config.yaml
n_layer: 11
d_shared_expert: 0
moe_layers: [1, 2, 3, 4, 5, 6, 7, 8, 9, 10]
norm_eps: 1e-07
train_tokens: 621400000
Below are experts of layer 5 (counted from 0) of a mixture-of-experts language model. Rows are named gate (a neuron's input weights, with its number), up (a neuron's input weights, with its number), down (a neuron's output weights, with its number) and show model dimensions 0-127. Each number is 500 + 40 x the weight over its row's rms, rounded and kept within 0 to 999. Numbers have three digits each.
Before each expert's rows: a language model's description of what the expert responds to. This comes from a sample of Wikipedia text that the model never trained on.

# expert 41
It responds to: Nouns about media and publications (story, series, book, episode, novel) and word-final pieces like -age in Percentage, -ter in Charter.
gate0:457514441549491598469412449567426546464480463485517509494458521457558487438542415450490510511485519475486502409467468491447486516511473497452514443528491512485551549432487525555452509555395494509466570490452460531476446513530497472430454532520496477509441546561489473478487496443436514477506449454432478503510466488509456498471447550482516448458557452548529528464543472483498467503490
up0:463553433473442444477467510467547512487489464421488492493443453507474436456488452460501548449499503455480468472459524511470576509500472473525401429438473491513526549509540520485558481539475489501485527511488412494576549435448437515538482503575517526442526546549465511526411453509485546493517465496468523515480430575472475490522470581469460425444502435537548486538500521533540519504498
down0:470499497443481542595546474433458533490475529468527511543454465480424518484498420514490548476576526546530487477515494518531533453480514534511495473418427456463518498479547572448503434501507458489464557456429453545480514497509459514536459467466524522433428453480556500418526545542499570492527524478514444502523502524564498493547469536461558527516504547524573540553511522443465538411507
gate1:436575399487544538450514485475469457477522483506468539474441481428440448480477414490541470542436476511470457491510518524493521479514495448465444517501494508461455493440521548463570474528406536471453459481474423473429490449454534553475423500498448459537490450472497512479496481480408491501471509444537493447435443494465456558457477482512497446455490484496490496550517447425472543516475
up1:491507531558530508483432518549473505566510579479449518497515451532517555512563560496574487520564517461471460494579474515549547455497471461533471531494564536527450508529554525509505553593506487506433514557523545490576535498525532516562477492446472522514583474435525537455553479542541628468523508535553555492486490555563538494459547502509490510499528528482441523559500490481562476525497
down1:473436433505529468518511453477481524448508473452492450518497490521449523576522524494506471506477449531531474482500528533521513550421496398502455535493593540500381507471546436516449583508448478546418510482508467444475534454553493491488494450468439475507487533455536594482530482506489528522534509535464496538499551571495574446518589433523549498507556527464452516480479455502521522497517
gate2:542517531503488563502495485470491526499492518517471510510415473457469425460436488533500489504513447590416498523518522495522499441437469520473483465450470464490479455466510501482488549552496465508570532490523492496576385448425521485484522578508467467569475466534490482489476454502399579461463531453444514531520450496538482508469474478397486549512467561485473507515435506462450547468572
up2:478505449569499440481521476405439519507476539475544536503511590499479527572550502508510514537544475462460509470533479492460532536515531489508507509488506485511505525523536481476540607490532508526528523522437559535436535547481472463524462497579526536477540541545478466508534513489520463512446514488525459505500520579594549432461537448543473432545478479474497526487533483615460625449486
down2:448543537498488409576496498526561606585529471534514531472482454544499510480492462515517502486550490487486504508475468465477486488489541586530562506466467440511501561496482502509463489463530503456545415485475550444484576493461532441546510535460521529529503439510470523522473483496395491498511475422452605427534515424509450474495526446507536445512520553509506417491492496480460442530495
gate3:463537511504493543497499442478517520456485537435539442514564507517431478531438492578501479488508480512447502465542542525492483548547541578486481465474447508480497582404501574460496466491452495526577434491470436414551490496498461508483505581470471497558559434489517493495460450472409450516493454470465498493509428509476497425488526530457537468422499455489482509535471478463432512446464
up3:533478517422563459571482493441549464513460462498484445470535535500484471467488552452494473495417467425572488504474474494436499520455542462510426467547549491566490504478594489559533502473468538512509508529513499499527504422483514514579447416497577528479548506555452449553548524453437454454479430531500500503493472466510473528528532589466485461537541438493467491453507459454485534463488
down3:553488498511551486458479501546487507444531518481490461426552449472439481436467453536528491473430527482548462446545523516464481495489565582442481574481504493478514493507472485538543471507445528504612532555537537548473462494424608497516464506498513530567531530594566490557442535483423459452424581533453517531467539536489469497518477488494476489507503508512437481522464464497521476502478
gate4:450439546463467546513577510548429464489574545467515483554581457484518497472520422483488476564517479499472473522555492481466546440521523488521541533469492461490502521484530512503471527561455411467487562463487558465503425499504531522417533546426544446452496531511503472550533478580558483492492445503601577505534503494484477540483572471530460479537452495545518496506447548521481433521514
up4:494487474560472524507479537512498586467517441573516449463520490567549528476489499451554430508449431559467514507522474480488450537445497562512427554506423471512544503501527476506398486462454524567538458543531500454501512411535519524574491512476421458492493566536481486518478474476471545451484499505495557539506476506555477494434571459502485539533512530539526510489419577539529427490476
down4:441542477590575515473563470479569453560483513459526457453452577440496493492464497605518538520474491541521429516483475490501552551460535517504604501462485507530502567498520517443454524541511502522438523496460516491474472439521505468507492484500474521483433530485538532603476517525516531506440413521480479510447446442462526503469429478515471535473561477510505573473545446512502436478530
gate5:444456484492548507542566528518437490472420452478475511515557539480520474509477493507485486524513559486497473511563542468528407420459511496467528491482481535534511534451528506435489493480453530485454496569470462478506513507459460529423508465461586531429537484437486542475380562509506530454506466447464485445498466505498531538477528439567529429491544443489453456456473384498497494467513
up5:566538531425497452495412515578495394526539518502477461421488525473472557466491421559474478572557522492540445526510509428489460550471503491476538564558480456519523482512490485526460542487562507456530515445532478551538513495547519498470500489450555534497524528519511519511456482587535548515461461603428514520557503489463423436458499500564511439508484458484469521527518520532473534507515
down5:486486507491510498445540506600469463482503425555495484495564521543523617512491531539482518532464481549554513522490555500514492549514479595557543498522460467476486467570459541453578440531484461505432541402503509519523509484551506477431483518473518524539443479492546452516455480488549474428482463537445509502494489497495448470497495471606537476481492487439488460556494587504554442493463
gate6:492467506462487516551487453494497510530516494460498478447524504442513432455480525438503532514499522518485499544530440510561444488441433560538522515522535481531444473477520496454572475500498534476488477566445509494517474541435593536485494539467478510531467499426539464494455516430487557410492501490468474525558458439547521605619500576517515469550463580452476507498544425486488540501464
up6:478515530501516457557451493479509484502467573450455553530472564523499517536556542530490528550496528535569535428609525501516595491464489503495498519452505512484492502513568576525502497506509511552503435440579609525529559541506535499547462451497461570557490518500514514497456568528510456542543460504508592506523522553526547525456569505476538506524451532490504484540571531500475483448570
down6:484507504503510460579471479456475475514574535488519467501478454493449444530536575471540506519530437458531481480421512469453517535540478450551576567447437510479538531470470487552506460449467485493429442472478556547550510447536569512537474569530499494497463472487468467499515502591462600466556525467480515494523537480467531532506450468519536456497480480594472504551414456531510468439461
gate7:533537428512450560553478366552518498492507497470480450589473561475476451491500526523456480526466478444519520493495544540528457536482570468476414452487464470460524528437510481487432469486430510506464513551439559480489481522529449507499456509514538412506550447478507504427499507484473486542522463505552528509525482523518492453490574472453516441467433533502514474529448476397484480446553
up7:418548479522429480525498525640534485485393466511528485520498461464450511507434523600463486464483525459523476486381487473542458482497578525524499458494515501525496521560535483499511551501529477530541505547539466545545546476516518581498521493496467482439547459452463484488548528498486554491499460454583517479533513464444458568416474502485461475526474525529465461498535481501534457492455
down7:582513523558434522540524488518493441497489498553514548455542538474525521498496473460504555493496483436449500511453497475545506569504503482488515532452533459501552516515539463508477543563458477573514540553536541475516550499537476531453555524462452451525436512479549521541487481515486413473453552467497470381541494471494464499484440460544562495540554439448416523406409513556477478519498
gate8:564486467464512507546460457577529498473522511389542478564495468496494506470532445510504558521465509519509487527534557500496465432479498517446472489476524426420567519465596490518548518566581511495543543438535449519516503462519468508482504526479412552513485521505511509490512501468448519586455554480480501454548410415512531523459484459479517546517450490528482503506473474492453598462435
up8:507484469493560480502475579546459459468505518535489468450499475481496477393531533505515504488562552484604512484510424564480469456438454439495488526532531478565507546548531494506508536520574512511461506498509436482511493429458492460461526499507516510538497564474535437488487441449496442555614392477516522497467453491454485492544548490470548449552525448435467473491510489468475435536477
down8:455550491479494498489572545471518544407510509568510487546502397545551439528511575481516533450541503519550556516511537496514496480464504440494488517494509477522461481467491540526541468486523499474462525617503452508521514525499512450524506499464519516585499551459437512521516400499450496527560551478523449465434480412471468471483532470381471543530488564490552512475498516530506410491502
gate9:439488441569562491561449444452500489489471481466521526582493481604516406526448449517537496541557528473518507509560544534532453546489490497437505481545499498432464475455538489572505491489436478553470498528541468447477452460527510526471512412450441497523561468512489468508494517474413461537519433476472468477444477549491456558476482459436497523577503496445525492499523536465490548549521
up9:528448494513483498513516482521448518562434524414525460429423446566490514437536443447463522529480579481432528464511571514504436623518529479488444501510495513409539502504516471514555519500510468531493468489489503517530527521494528468469494543474518549480578540525459463513475591438448515536535555564523527474475514441546505548460522504477513566508532536563432498494496507547468456453495
down9:539439480505524451544488537509468484502531552482577476454472507537494498528509497457499480527577501502461556508467564518460513478443522557549496599422484512546486534504454481537453468484487490510526499484477486605388402484503557479518506482552485552509492448490496565558434535419492553499471538457518510520552535590521539467468521460500546444536500487454496480526518426496459426482489
gate10:470451520495514547439479470501554458445487461508419414506515487563505460488522556481488529475481459492491440568522538475526524477535475523462490503482425388488493514413368511458472491530468481555487466478510529451512460520460520472488515601482478539481534488514463440408498497442417510517498497467531422497493471479478519514519518475437493493473552461482460571463457439479508528446514
up10:458476555474461492471518485519493463435484532492511434445505428475468465471534483440476487470472488423446439502431539549515428502548580420445433491483483470448410472456515475463433560500515523471529471488528489554483525470531474563427453503514507532483457463500496491473463472522458529435508424519536484445498438430476491581465499444500545519553574495505478474550510471432476501513527
down10:520468527519470544489419522487518527508483469495527450473540542538518545451537481538426538522487486501536432470477577556514527506551507515540510497463456559487469427519510513480505487407442446503630579440544502460452464530523549570529453503508508450473512533439427429494465482500409492489533541493525402546500469526488480474511493482486521504463525532558518474471550544489569543470502
gate11:492456459461389484497508510497491474493516460493540472502506577461525432454477464469513435468486453455515501481451489488467557490568508443506504512481519494441478494484499439521475557501536559471475438530422557574532413488470564537479537458533419448531549416454501577488498453485423529482536488467469496483550466500481444458533504524473503496464530455468491422433505525441427517496460
up11:523482460501519552519552449485499509471551469465560492509500526517521481527533467484592508548511502551444521468434500480447490525505511442552521504495551487467463477403471524572443467494566523511486496455446505495456531469480554486526421493537507462478539525522516491551392520557477542563448432529536557484560467536586449473496487509435550472475497510526544400492546433493418490514476
down11:450544455486520535515496449466494473459457431584444434504551479534478568547447521550497544504520478478495458504461546469537513550530495405537476466509493508467505531463467518549463475463466491543587549502486503477459469513533498548502447569519553541474464495527433443547506576516556500556448525443454482503413432555416509454498498454518483458522534532602531534507480485505477476493536
gate12:477463445499520486533424549473433452468539468567476515456475495474501471497489465525543574541465402433573497541517559463500529533420488465539452454533491494548485456331503504502533510476528497528530497549487498545501453466472490546557550446499453542489523475507392503432476508487498523528423489490471541478511462491484458559524537504507519491515486521517505501504452518444449572481497
up12:500535447561487492493517483521521510462562481441556506487472416465430496440558471486585465501517481528448497491535535530532496423524503467469463480489499460481474481545533455515532470497480527418473559498523413562402435483490455515511501521544495486397497483451552523568508468522519458473568444492464512483483466463440485513485417546472585474479497426448495516500554465515526493549440
down12:484481512519410513437456460433503508551541531487442485482513493504512451459506488441468482517532444541552478463460498567526502516422542494526564472451595513521449486459424484476504436539542500535523467556424524592499498488501521499470551461531502439404507522467542477511473506575550446478477531498561549459554527575472466505515489525506519546512565475467443490522541511583480456507532
gate13:515473538519519560473502490464498516438502457504478514504523489400440503490522541390458458481537410495507495515476431481537395515556489522459464524501488485461514491422486469421540535465542489509446549537485450488538462526464483494397525501535406579500523528458498445507505365455501507538539481551486516490482489486448545522542474522497484474537512439491508464467442482539520527477508
up13:501479435553481548509453520463503511472524531520525493514456537567478483439476435532523541528486488492510526562525523529556555515548478405495555476511482476538456529522532583530521452513518496516531457468518533461489411479497470529507469538468463449532466375467475462537576493511550564458500372509489522535576460464497475509466440492423486482429508482432489543484484504466509563503533
down13:516534531579488502449498473486468454466575504552412475531484481496532524517573546517520516474511540505470484479483533533465420407490540593560524487629531542521460480520519461488442514515456450438494470555528527506511586496512454516484482500465473531479575502514513447443478495492494584439490522514505490526484493492435463517521554513511526505497491539432517429411491526485520544589487
gate14:507484509527478550520477471475469495508444451543494412572496499466463464461448476501529540528497490537552461498513480501540471525520468446440434541539447442441545484491447453452461473507457426543408475532508485474506433480499504480494523518466512469536439487508467571456509464449481524518512501446511506515476431459445523479517334511470554469476494448480471477493600470467429533508530
up14:479441492563467502504587560466491584501518558512436548530514504513532541405489511506482468519516499539454510484443402540486477544486478423543534499463534556515482518419496494463484592528509530545479498511519409559477518522522497484545500516521411491491497521484403474553514482483559456474483529517529570483553459518486389518490498515473435497544496471503502544497497444489466457443453
down14:578504540529497501441527534475539489504520461463489498494476493502544460479451438534524522431494498429476535464489564511432499496382496535464485514509469510519485518485528456466515567581521430467472416409575498523451533462490566484556526526478424430535491548545517503421559478519490520477500494495504528525519497539412498568479515520465510491535515558486472509485493531607444519562488
gate15:494497478517484530468543463531517525472469518468512476568499455495510425493496458463408497477526465497518479571470553535565388502520551450580537542510467509474468496463485496523490464400469422488452475486489526478494481539462501580453500446480439516564458510436487515445486402482568542531532461439513426556481441450489513526471433488485550536521569527498498500467503438462517494501470
up15:499520427505505441498523526458503487550468567439479485467511554491464524449544526529537575419428513464420543468563512529486489525433510518528525590504529541518554582547488528483491545502508547477501486455493512501449532486509519500478568467509431560477509520554474537584520450549427518474548518499487545496555516492518464505502518459475502488526489428566533495554496588581442495477578
down15:524547496511515477475553532513459501520529461489427445484571536475503473456519483478481539457486522535551491562520473540506421493503524532482551463527517556469471447553469462481523526493528482474519437477510495561465479469439429489518527518496516503414474551492523521542544481518527525474472540447523514487552521478464462373524458509599462456622510455536540526573476571511534505397519
gate16:446521491518520562567437512481532461542495481475463513527461443527440499491489483528551469513541426477508502496443502542500474523501526452478531529522516501477483489484517506494506523515482508473476525623476454539593422570500555469454510599452508424456564420457457449444517461473444505481547550453439498483507556396468454502500476541472524491515575511541477481456513496490446484566486
up16:515519487530506503488555512630536559466480475469502495492516439500462527535489478489546449504547498466535513511401484487493496492492497535517516497518451512475480438517448451528466485515460492525455437543478545408506468495388506506453468523443495481527437486459518502483434533374535497502481392481589485472447499401527518481539502546505546505466528481524473464439558486481490541454507
down16:534526495473516454495452551570610469463536584546533481527550451549609513524530407562481535526455528510467490516468545442500480444488498525452485489526468525513511516494457408482500477413514536507465452524478546527505519490446553475462475534433505548507498502449451502486511498397451513517509517485564474477491482595498522510525550474521535527491556445460530497473532472452448445514462
gate17:482472549512547480451466464552510451485459596559459535484500462478457479530536565433535471536509504483549533607519478454514419543472489502527483563537470466551544501469526482410418487567523435558494534526449522493518477504449464540438366520476491448516485472531442505456534485501475506500470489498425449475511506437514527528545516551472552511457522538516493481532531536483464483470529
up17:507531537531512501481523499482443457557529499495518509504500433533557492517499527473506562547487458539449521524527516488471573503510516477483548489481546401505466500495480434504548493463557503552572541442521487416525547490551520455608539482552523479475609571508525466507521577497572484431556556497517528551480471535532593500458515572512486454512485504443503486458474495556572473509541
down17:501480469540496522539546461542533454510466443477484494417490444507502464423462469534577584527549492544477521522493498411412532585539478515420551524461444405474527504551522503515506544516534531535493512483484489487497548516556446495567543465496556486543540481500548509466469584459441535445514523461424498478496530506463486505511584495502440515458455536493503476473556540468537452516455
gate18:474537507538444476559481522440515528507456510390478485480438497478497498443519492451522496647501478481489507511562536445490470526547498550443473479432434518482478513511517528500514458456491459545538563531461466515484515495486506500500442609479485485480546538493505524479558463511449513484533535460525455482457534494550545499540471455507563457445513503518550481480433466486481411391570
up18:486473469481485528477490576505541490436504470536477529463421519485531505541445477490571478486496407547513477493510478486519530493588511507469492445483423546478476504446481525518462474413461452507499544604469462493458497500447498476548484470453497470517528394529514506526476524476510475498487431497546510466513539481450471400503405449464429439547558488418494470468449523429522523487493
down18:475517453404552508526510511439530450492481508489500504494492544436487471544531510477539514548468474532499396443545483550494535479554480591471474579540431487530506567507460583537480554531494418471494534495478434538460493413544534460514483480503498591600465559491491467512495459475482455503502522534585477532491495538527548484509540524533553485501475531430491472512423502480463508487529
gate19:500595487529423543511504447528442477525449549426540525543468485521482413534459485486531507518484429490470458518499455519521428461583506474495495457512443427468487497496530464511491480490454460469546486492484472448484428462453470481407532555465497477503491482498517528473459496440550596522515497477431515460455529545398492556484465454463535501440523517478502451437467496461455453496566
up19:547398443481508499472491479530495500508504461442554398482504523498444521456493461444603486475476482531503504510514443539493545475500467460524485483429484596506521462518527529474542534595592507421532480515478427481442486444512482485488522515440570488432447484550451440514538537535467467462475500459455506488468561544445511500574545479466482543473495516494486449472492558490462511466457
down19:495456474538575535480548518509465535571457518451521484531559521441477534493506507514470507541411463516464523510496550515485474448524459431510536480569512458566444441537515445436510462522503534505523546527503437512473480425559505456559519528471459483491524478482531534488501479485504532548535463539510555425541459532428621488518462510502457441429462481592563469552513431532480490501497
gate20:463505521518463456447459495516477501461512493394481497514451408473471474471515481477533448485481450514506458505462526559489460530560520428524535448537450483489516471520480557558428491559531526451438402522516434511509425493496467533505524505464561478496561421505420449456503464422405494556501497551507450433512517451478445487502519455455488497431500509489498489443484443486468531477478
up20:513534489489516514401457575515459546498499522491508489487431512583475481556497499491481464531481533489497514436536528542512461521495495541492520421557412418428535560569496508471401519538507446455473425489453404462482559515501463508483522516536442484512523416506454510494501540550461497491522569435459509465512488497538464501469434554445479460527500481596465500482479466534535484525486
down20:530545483545510569509524494539508508494460498417536524552478551480516498484503463476543454471520479542422485531462503575459517503481462549472519455549477466530523484525577507472426487542488535524452504498473468495485457505470506558524416506443536498457445485526545532540470505422472584500529479536549554427530409477554566595475495522499499536421476511483547448519411477495453548431503
gate21:502475444578546522460498460528444526405485360485448488471445526492505480500513507438558501519504493480447480425541439475441521454491469517494479451526427443480493459508478526439469422507469537495533473493470512472491498444510503492506487547456470457503490444505475424457451523519500441448474515502458425484464433458463462444475490430457490475463478477460466464456406464511476493508435
up21:520449524555390503520463483463482504400408458491526480518456461525406433480416476502537543424456497477502474450486477491498439447478516478449463406395446475482500498483464536532512454515477500512489465487493479567533497475471473472461508438492494506450494415465479438479462525481452524494449458476487435473529458496481432461489491486449509471448509515449523464508468479417521500497515
down21:560464572472432527584493520477525548526402486435551518534527444514468538495550500480526546455511423424505439468461576483490434429500492499511467447497428511496520498560454479578545493499474469509546514433552456509494499515555508470530519518509528454493551460460490511531557467463522571451518498526529509478559494496480509531516532519447460547389472498489493538516470521433467492473427
gate22:505567521509475490481450496499538533432468554483545447556441500404457450584493512451531516516494541572543524502487520489503475485512478497436530413455437494546459510456559533516491525521436465549539488479514600507438516556476494485476509515515508441547427501505540548487480490530498502512453510427430462428482499472414563531466518551493549534468453524489532497478511481530417499427540
up22:490590506473423454442463560510522532475453512474503530470495567551550546474487449502502552504511405570559557510531453480530489510436501490513512507545503536509451540428458496545466545453507444556521522571540472519463500466534443528523532484507539564521513463511536511593581455533484492487539564520469472533475581448480510537564513455512463480539415517519470434477497428504500522518495
down22:567496486454435464470544518459587455537567541510462443502521468453532524526519464543456538538514457537433511567518519529547441539465546488515490507505545541528463439381472424462486472487513500496482455494490538519502528506464515445538546497520502504488473436457421541515509476439403512486505571416531472466550496551574521473526559453511534460541515516539527486466486541549535491554495
gate23:489470491495534521410526484544433457514482503503501533424465540467539476486489439548476533614388468444493453441491497492429443519480487530479518440463446510424465493492524507509470525458486536541490520531491418495419499433526428476496462464504512525442493509493475523453445417539539486454469486523472478477458514469516527439436495531468441499454481447486421516522530484460457445519547
up23:453450464473418472470491545474459487464473513434520521481478514496431469470482526444516494467524484419468479533430458464482437477476458396520407477448437498567482476522464481433474475441517467430489509478496491485529531458514449419492498445533423465493483486474475440541435521491514472509475492477509450464515473489454457485507457421402486453426493433498491493474416484486476468476488
down23:552464481430436494610500485464506524591468532453444476580452447493450490556475592361484593458538496507479506563465503498461552483529489423507483527491433494551496517446465500482522549508511514478467530496473504528502480519537504484523489520494438470507525489505539522565445511562492512534506522470456548448544475515509476461545435477475541526519521490554562495551487533563496526451495
gate24:526528515458419448460503507591519467430553487409500462441473445558477491501437457482463527440461551519507510483502527528455524477496481449484490491483542440505452530483476520446548479551490488480448475454516423426514445529504481481588466455614489518495521506413493482430505440515516555493522448486431528474480551506499464515499511443542486488463499470458536584461469481518495521443452
up24:512458500510508602533526531471546463442491493526501517470535499492549369452421481467457475472525518417469529562533557504530516470443561491487533496456489474466439493511499493434459529479467475478496495473514505549537471516524531482481554478461519484388552498535491539447475535550577487511475492547505515496550496441502546485487507489520535485527531475510425485462470414520470648519500
down24:557519508509423491461505526496451519423558473483511553468413497540544518520464517518464432472525547416541507507494487482455529512482446466503543520509520482528503468448484479544437445531546507535475509447486487544540442521460513523508481415614551483465502513539466559505489473488517480540519505520539567535464556493520464558454484501586550596518452467546457575454513507415446494528470
gate25:455473480548555522429480534542562507483499554485474455544530449486554505528490497530470501530506506503536482539463462396542496514465527520486444503444456486470419468521506506493519504421499445455440516491482439432462475488480431462437502531476429487524496526563520446498493448525495520461528538390521507505480419477558488468475453525539525399511429499573513521511530501569470565454547
up25:497514507434461530459470489502534507578517496426533513528515479548482510524544546523532495489437451563498587453464413555577444469504524494474531449533512524382496485545450497516435498516563488570491543501573496522492529454496566429503524452532503507457574538504567538494516474513556530502574540486515502522465495461447509480510530499525514551489532520498457537551518537462392544452494
down25:484465548475526421497531544528526485475507512427529474477481542548516524453564469441507536502470450486503591523533553491493524502478484532478546480460560537435451541524502510506536537517574515437513464449543457483466512446449486461489464484522486468499560506451468489532527542561587496565486434421487431522523534495477498509463543484473426486534518599526499595509490602523459460447479
gate26:536480480433430549489480446476498502499443512515494474469505448465453513443436478522552439529474415563517471509452536452470462460428539457499489467519521474486469539458512505460505495495560504512509583478531504537520527474456475451367468504483523454555570521515481474536474552528447541476501501516469442489469536503468489494372562502458464526520576512523536420491443441459475505472518
up26:428548497522451479503502489480523468516415469552522555510439546468453490567499511533529541558503511552487455525569545504462442543504464508463448493489478459471491491602467592507473540472478514458460479564507489495550503482520511557563522509421504490503552426511458506572447462520545480459528470464484470549522480450498457517508487510505497516522480605570543573467553421446517489517434
down26:502504497467500476461508464501432510532515439513534523495545505610496555466497551496573496497497541523506514478551496498489547505535474528508479562503544485519471401536533456568475578515510525533457456451479468565465571481396463540483494448442447555481437495493476504457538511438521505477476513557510541490478404578433515407470466430482503512563527516458523499513475472531529536546458
gate27:529557527430514513514432481557492502457440423477420467498432503448408462474467484506508491535515476482560499447502458494476460464490496504476406498488461454495463503468450530547482515471472463470478478477514468510495430476456506549388482466482506482472399412486534454489462509420504472448549496440482393526463497447477503473474440469473548500494512561498536539499512561482464511489536
up27:494474494493594467539509455458475554507490546544515556509528487483489516442526390505578468498527449544513470450448501462536532456595464504539492545578499579477509535448502426517492554545501477554502489520461449559497461483496515463501447514560552529503529508522555493467551481508499510518540476473441509479540527487474535473545415511415542560506538482515502479513600465559501420537525
down27:494516479486528471464585514571547435440527594494484492501474472587545476438534507544577539483441510531540483493499503509546540490438563508530477552515494500501580471403422490481495428439582558505508477496501470558511470503460504496460433504589553520444458464532490473478505531533508424568506520566576503505502514437499449478499491484491507496494457483536521473521489491492477541431530
gate28:536489494602507480503479523538417485479529415477436510460558479512442496466429557513483454542455473511467502535424544490491528539500511496508467462522497494529490479497484503504504479528396528557471471567522496541524453505498512490454460508496476468488498446524493531459498432446338450504415497535492448546525439538481418510447474511472564473495486466458448442461538480479470468482482
up28:531468486475444482483573483513500476424521512444542520445464445547444436499431536511568477501536493474430513502479586541518472560513511487439456471431485454546452515546421527434540481530500442540531480468504489481532496497517510490387485509543474488452425427566528482457510509468489456515474493463472538455502454499503457510564556444463527448466423502460471487484538526535435548502470
down28:565513530488515590565547478528470510525462548502462514499437508510450477534405476447463503509453494495518572433462542496501435542535454531464446536527517554524489481556490417490483511493515414516503475453488510449558460518530532471486631532493571545522478490510505481485443470479441537485451538547464484489534555526469505496593511542419471499506494519467577468482511492515555560514531
gate29:452539457569437517466474518436564537504493459483500543513534562525519448443453454507483470461516523462489555494457401498504446564495512500459473509493408472430451518477493461482489574482516504486393482470524495515566452607446544518513487523488530496480472490512487516516502527435478465527476506425469448527555419491487439540520528464408495494489466447487530522506536512438444496456540
up29:521498499437561466507536517552538491554461443544443421511427534567504550534495556520472540507493484564581453514498485463553517451548510486561485552501507501494506571528492556477544468487519461528537471474437465523478531526559441540526529454549452437496537559524554515544510509571412515499436557486515483549579499490542478426524503552473506556464453458465439497490541487531535467512454
down29:463478507549541502496457517501440470498508495501542536536477549446519494529504527514423465569483505527535464509514513546497537496501508548483545526552498516485548475488493474504446496500501441537445495441513561548555512413485473522560531453551480498452537547481574433522560488484412511468470554526471559609461494560490601540453435440525534530484535574431470458502434511525493488433475
gate30:444494520484484559459453446508534554453509448466517542510447476469552529528511419449574494536438438490551477496421522519503546540587575509440470554517480453513507445399525495527500448585455515545433425532495450431498503486507494481523500522501452479505490515474498452469490463451486561486551456451511454478532478432461562515450448456497532475497460558524498511546492471508501534465455
up30:505468527461584576495500532516530503483482472582502415522407574461547495437531563445486438539488423442484486527490490481489457491534490520467518534493491558472548499496522492444519462505492488506531495518535499552486508419432534512510409575500472586536482516494519531469531521502518499483452501475507549517562468568530532475598468502491559504502508516535567563401509497495438538521536
down30:488493482472529529461506546455460541493481475544538518450526565485459529495519452494458534500388550517589475501466459531404501505477508495522496549421543472469532564475477457419479440441583512505526535472484566520492552435526520505545471506456484426470516564495471506576555513555421517450481527477554514458507517461534495482533495514512450468518519446510481454540538489558546592500464
gate31:499503487536451519524517537521496518462467447492422520582523461467542412427491487523447493554469430438534482496474541562518495508517494419466450459453441443497480470526487524474577478547496498466494463456507403487468512485461443433498456467477495472457465440438505503490535538468450510519479500415501478479551517435475442449568483471427493464587506495581479454490487518442513478500465
up31:473498490482487510490532502552492501468483519551509548532485484494483443521525524547462400492526508499466490495515552564432552542507500461414545473463437471529461506531508558479545428527491480488425460592416524438542490469503437479517429509538502565458502568511468504528496550506528546473463450568548521449529478497535499522517428569558477475454476477516550501572516441599537514449504
down31:499536478495501484534487504503477447560467549417486486496441488436507467476515457544507482511497494532591498483485512476525549501563461526486480455594571572496559476434505517452454522508427495477553490461463488488543468513507503524525436440479469504452515580563478496539550511459506558531496437449494567520535517471498443561460482509480491625493606481503522491454484509494426474468569